From a checkpoint of a small mixture-of-experts model trained on Wikipedia.
Size: width 224, vocabulary 8192.
Experts: 256 experts in each of 9 layers, 32 GeGLU neurons an expert, 8 picks a token, a softmax router, a shared expert of 64 neurons.
Training: a variant of Adam for the experts, 563M tokens, 8587 steps.
Below are experts of layer 2 (counted from 0) of a mixture-of-experts language model. Rows are named router (the router's row for the expert), gate (a neuron's input weights, with its number), up (a neuron's input weights, with its number), down (a neuron's output weights, with its number) and show model dimensions 0-223. Each number is 128 + 24 x the weight over its row's rms, rounded and kept within 0 to 255.
Before each expert's rows: a language model's description of what the expert responds to; "mostly gets" lists some tokens that are sent to it at least half of the time. This comes from a sample of Wikipedia text that the model never trained on.

# expert 18
What it handles: Word or piece right after was, be, is, had in biography prose, such as born, buried, based, completed, included.
mostly gets: " father", " addition", " born", " buried", " descend", " done"
router [120 107 158 123 142 166 138  95 192 128 129 123 152 173 114 116 153 142 140 128 126 140  85 105 132 125 135 118 146  86  94 140 146 115 124 153 170 120 121 120 120 133  93 138  99 144  99 108 162 137 156 157 117 116 166 154 159 130 170 124 118 114 152 106 146 123 123  83 119 133 155 118 139 118 128  86 145 119 125 120 127 144 143 109 136 128 168 117 127 113  98 148 139 152 118 122 157 159  89 133  69 127 146 129 160 154 129 116 153 139 168 128 130  99 131 151 143 135 164 132 142  76 107 109 139 117  95 178 117  93 179 141 136 108 122 161 162  99 139 151 148 140 151 112 112 172 147  73 142 130 115  92 104 120 147 151 107 156 139 150 130 125 181 125 100  75 160 120 116  72 180 144 102 124 105 115  69 126 116 104 122  84 132 158 160 159 153 119 122 136 110 113 114 158 112 181 130 131 115  96 121 116 110 128 163 142  84 131 105 135 106 100 127 177 129 115 104  99 139 121 146 135 146 135]
gate1 [147 133 128 106 150 154 138 103 152 115 144 140 141 100 142 128 154 150 126 123 135 168 101 144 140 120 131 138 140 124 113  68 112 122 133  83 147 117 114  98  83 141 120  66  63 143 141 127 120 155 129 100  97 112 148 137 111 151 135 117 141 106 157 130 112 124 111  82  86 136 130 111 111 175 163 124 129 111 149 109  72 141 117 144 112 155  99 143  99 121 118 184 123 114 140 118 115 140 160 130 127 141 100 123 160  55 147 142 144  93 119 137 122 109 119 117 133 127 153 112 111  65 159 154  93 102 135 159 155 110 162  90 117 133 115 133 149 118 139 194 102 149  90 126  67 157 126 118 144 123 172 102  94 116 132 126 101 154 100  98 105 119 121 139 114 119 131 112 101 106 145 161 112 136 154 117 151 144 108 112 166 111 138 124 116 114  89 135 160  99 154 100 140  83  98 149 122 103 182 109 109 108 110 165 104 126 139 110 111 132 137  88 126 105 161 144 127 115  94 144 130 160 124 131]
up1 [122 123 136 109 140 157 134  85 120 114 167 139 148 160 145 142 151 153 124 115 151 132 145 140 149  99  63 147 138 114 130 107 122 140 111 122 157 120 127  88 141 142 112 100 137 133 124 166 138 115 137  78 114 129 189 155 115 134 110 138  77 122 105 112  88 115 119 143 108 122 191 149 132 137 120 134  98 152 123 131 112 116 151 157 152  95 156  97 128 118 111 162 165 122 138 152 122 144 111 159 131 174 128 139 142  91 120 103 122 129 115 134 144 106 137 155 112 123 131 106 163 124 119 135 115 146 106 171 117  82 157 113 108 122 109  94 101  96  92 120 131 123  98 114 131 113 129 166 127 126 152 140 139 122 123 179  95  94 154 102 103 110 162 125 128 126 138 115 145 138  92 108 136 159 154 123 127 176 168 120 149 154 122 103 121 103 120 110 113 112 168 137 103 199 175 155 117 111 111 148  96  95  92 120  65 130 118  75 118  83 164  70  89 137 118 107 122 104 148 133 167 116 139 131]
down1 [166 159 119  80 153 120 144  88 100 102 119 129 111 117 133 123 167 128 107 118 126  83  81 123  90 163  92 102 124  87  94 166 142 108 128 117 148 136 143 122 132 171 145 100 100 125 114 117 140 133  71 126 107 134  47  90  99 138 104  99 146 146 120 150 118 131 131 113 103 150 127 143 114 109 153 120 139  83 131 111 150 139 164 101 122 119 160  95 131 137 143 154 151 144 125  87 140 143 148 120 120 144 130 139 118 123 110 138 160 126 138  93 117 140 154 106 120  93 137 126 113 129 128 123 114 121 173 125  90 167 109 182 135 106 182 130  80 154 119 156 143 166 171 141 128  98 108 171 157 119 144 118 114  88 108 143 116  95 139  98 117 126  98 115 156 185 126 146 137 124  83  98 141 109 133 109 128  95 186 105  66 124 109  88 150 107 130  66 104 128 124 116 105 161 125 130 134 103 129 117 133 114 135 134 158 116 144 150 135 122 145 112 163 142 142 129 129 155 117 135 138 118 145 136]

# expert 31
What it handles: Stems right after prefixes like de-, pro-, con-: de-ter-iorate, pro-te-ins, circ, colon, distinguish, de-ma-gnetizing.
mostly gets: "circ", "colon", "distinguish", "cre", "sur", "vol"
router [172 110 158 159  84 139  98 125 167 138 139 109  92 125 127 123 101 149 139 138 106 130 171 142 140 155 114  90 124 103 107 169 132 111 120 174 132 137 110 172 103  90 113  93 146 152 102  91  96 124 145 140 157 154 140 131 107 132 142 134 122  92 168 131 170 130 122  76 145 157 129 190 113 148 138 153 144 107 115  97 112 150 121 108 156 108 117 153  84 125  51 125 128 156 108 158 139 120 102 127 160 128 114 117 119 101 144 109 145 116 113 102  96 122 154 102  93 115 131 171 169 123 130 103 114 137  92 146 149 122  75 154 142 132  98 151 117 126 125 122 146 100 126 101 139  90 170 132 112 173 108 126 139 179 148  79 104 136 129 188 136 119 137  90 140 130 170 101 138 122 104 104 111 127 112 107 171 135 100 157 121 141 140 113 139 120 110 165 151 112 130 115 148 129 108 102 103 116 128 111 141 143 121 104 133 108 111 156  92 136 107 145 114  92 112 145  94 157 129 150 110  86 146 125]
gate1 [147 131 119 108 112 165 109 135 118 163 152 118 111 132 113 125  99 123  91 153 125 118 138 195 116 122 139 142  98  81 125 133 130 132 153 118  97 128 134 123 122 137 125 140 130 165 111 128 100 143 126  96 131 154  78 132 157  93 166 110 162 112 136 151 114 157 178 147 149 122 144 148 127 116 113 113 132 105 113 139  98 131 118 107 133  76  84 130 180 126 125 115 128 119 157 153 142 148 138  96 106 138 117 120 128 140 118 125 155 147 121 129 115 132 139 131 143 170 158 182 127  73 154 135 106 137 133 119 135 125  98 156  93 160 137 151  93 113 138 151 122  84 149 133 153 127 108 102 129 123 104 152  77 155 163 125 114 127 112  86 137 101 128 107 200  86  98 150 116 140 123 125 156 167 145 126 148 148 148 150 138 118 107 163 142 113 101 174 128 140 189 148  92 175 120  82 108 103 131 144 167 116 102 147 121 169 127 138  88 142 157 169 132 140  91 104 154 128 139 171 170 116 143  94]
up1 [170 114  95  88 111 147  94  65 123 140 142 179 143 108  99 111 144 123 161 118 116  94 123 131  72 126 121 150 157 126  94 163 151 115 124  99 146 136 136 160 112 107 123 142  88 124 140 121  95 110 102 161 128  86 126 125 147 149 140 118 141 154 109 141 119 106  93 135 178 118 127 136 137  80 149 146 118 141  94 163 122 147 139 146 147 124 116 131 113 130 145 156 177 102 112 124 161  89  96  98 136 129 141 146 110 126 107 143 156 166 191 116 155 109 117 116 143 137 149 131 134 120 134 110 137 114 122 168 101 102 126 134 110  85 154 110 153 118 106 163 122 124 154 134 112 105 165 136 139 115 107 134 184 117  75 110  64 153 156 145 109 145 108 141  88 152 111 171 144 105  89 115 159 141 131 128 116 108 111 165 145 123 133 150 175 119 147 125 121  96 128 157 116 131 146 138 165  93 118 100 122 128  97 116 143 137 161  90 116  92 153 108 112  69 155 125 135 126 137 153 137 157 159 157]
down1 [118 149 139 162  92 121 170 156 134 121 106 109 103 113 126 101 111 113  82 155 128 134 120 145 180 102 122  75 130 118 130 136 132 149 135  89 134 101  85 133 143 146 140 143 149 166  97 135  85 126 119 146 154 151 117 119 124 102 102 171 136 151  90 112 127 156 131 135 124 161 127 100  84 140 152 102 130 129 156 123  93 152 141 114 146 134 139 142 107 137  71  94  92 131 110 132 125 139 116 121  92 120 135 133 149 114 157 157 185 115 175  99 121 152 101 134  96 155 173  85 136 147 110 102 171 145  92  91  90 143 166 110 149 143 114 130 103 149 168 113 131  91 134 142 131 108 172 147 142 130 157 151 107 145 131 157 103 100  99 133 102 122 119 130 146 167 124 106 113 109 150 197 115 107 145  95 135 135  77 131  92 123 125 104 122 117 165 141 139 137 129  78 164 172 126 124 107 121 126 125 136 124 117 130  91 153  83 131 134 135 154 104 105 123 132 140 138 132 148 115  80 121  80 117]

# expert 12
What it handles: Second words or pieces of place names, mostly American and national, such as Angeles, Rico, Francisco, Carolina, Korea.
mostly gets: " Angeles", " Jersey", " Korea", " Mexico", " York", " Carolina"
router [165 147 128 137 125 139 107 135  91 181 127 127 123 130 100 125 113 112 135  97 155 114 132 126 110 106 123 111 102  80  92 132 160 100 143 154  70 137 128 120  97 129 161 114 124 169  57 139 123 102 158 141 115 100 136 112 136 133  90  79 137  94 155 114 111 118 140 143 103 130  85 111 174  98 150 121 120 101 102 123 124 173 109 129 181 120  80 114 117  99 162 119 114 148 154 139 114 158 133 158 123 132 126 123 134 120 145 136 133 118 140 120 123 143 123 101 149 155  74 113 141 162 130 123 138 123 174 118 155 122  89 174 100 131 162 138 105 127 116 132 142  95 130  83 118 102 168 129 103 150 157 160 124 123 111 120 122 149 149 123 103  97 162 103  86 110 115  97 136 124 154 168 167 179 170 116 137 123 118 155 104 144 134 136 129 148 135 162 126 156 107 152 128 103 132  84 146 127 142 127 125  78 153 126 114 154 115 123 130 170 105 102 169 132 111 136 182 153 115 152 107  98 135  83]
gate0 [145 115 150 180 122 115 125 123 137 117 156  94 104  65 156 115 151 139 130  98 149 169 120 150 149 179 100 140 180 148 124 113 153 152 131 161 161 141 160 136 116 110 125  79 159 127 120 140 162 124  93 130 131 106 114 155 113 103 139 119 130 115 123 150 138 120  89  97 116 111  69  94 124 163 138 148 150 132 122  90 182 123 121 125 148 111 167 134 120 114 120 121 109 150 112 158 141 106  90 177 106 147 113 144  81 150 144 115 119 109 115 145 108 159  98 125 122  72 138 118 137  87 141 115 154 144 123 127 158 137 121 160 111 144 110 115 132 100 190 170 163 121 137 103 129 118 155 134 145  97 144 161 125 150 111 134 102 137 100 132  71 130 128 115 132 106 162 107 106 127 131 129 108 153 140 160 134  96 117 125 134 163 145 117  77 140  91 131  91 151 156 127 109  97 136  96 143 124 149 187 124 156 102 114 121 109  83 135 131 151 110 150 118 111  99 113 128 147 136 112  82 167 127 166]
up0 [121 143 136 141  99 100 117 139 113 108  81 103 156  80 129 139  90 118 129 113 152 125 117 125 120 152 110 120 123  94  54 163 119 138 117 133 129 123  90 141 127  99 120 118 149 154 134 144 154 159 116 104 153 131 154 113 133 108 120 133 141 137 111  72 143 129 116 141 131 171 142 126  96 154  90 112 103 118 124 141 160 126 135 136 144  97 140 129 103 140 120 136 166 191 112 130 132 131 144 107 144 145 137  96 130 111  72 155 109 146 155 182 105 142 146 124 126 135 119 104 126  66 114 122 132 129 120 128 126 132 131 135 158 129 122 115 143 111 138 116  87 127 136 133 137 140  81  82 114 119 116 182 160 138 105 131  84 117 118  99 189 164 121 123 153  93 175 157 153 132 162 164 124 123 141 156 113  94 105 107 115 149 113  88 157 173 120 124 164 136 151 125 120 131 132 118 102  85 111 159 158 127 111 124 130 137  94 105 111 123 122  44  85  95 126 148  94  91 178 143 119 139 136 126]
down0 [161 138 139 109 147 124 153 118 117 131 150 143 125 126 118 158 117 162 101  84 116  94 130 117 123 122 186 176 161 151  95  80  98 154 165 144 126 113 105 102  83 106 126 149 122 116 173 147 124 116 142 137 141 107 121 109 167  92 142 133 136 121  94 128 130 124  96 139 142 103 113 123 124 139 123 115 147 162 112 143 107 149 163 158 137 147 104  96 125 139 108 108 121 124 126 139 138  91 126 136 114 118 145 145 106 158 103 129 122  78 120 102 128 151 148 124 140  99 108 185 116 146 126  84 104 101 139 145 163  76  84 176 133 129  78 112 169  91  84 111 128 128 121 130 123 110 169 107 145 102 105 130 164 127 148 111 108 167 144 116 111 105 147 180 130 171 117 116  98  90 139 144 156 157 132 105 157 168 141 124 129 151 128 142 121 147 130 110  91  93 123 115 125 121 144  75  87 127 198  89 143 145 126 139 156 113 140 160 111 112 105  87 107 154 154 144 113 122 135 106  98 159 140 149]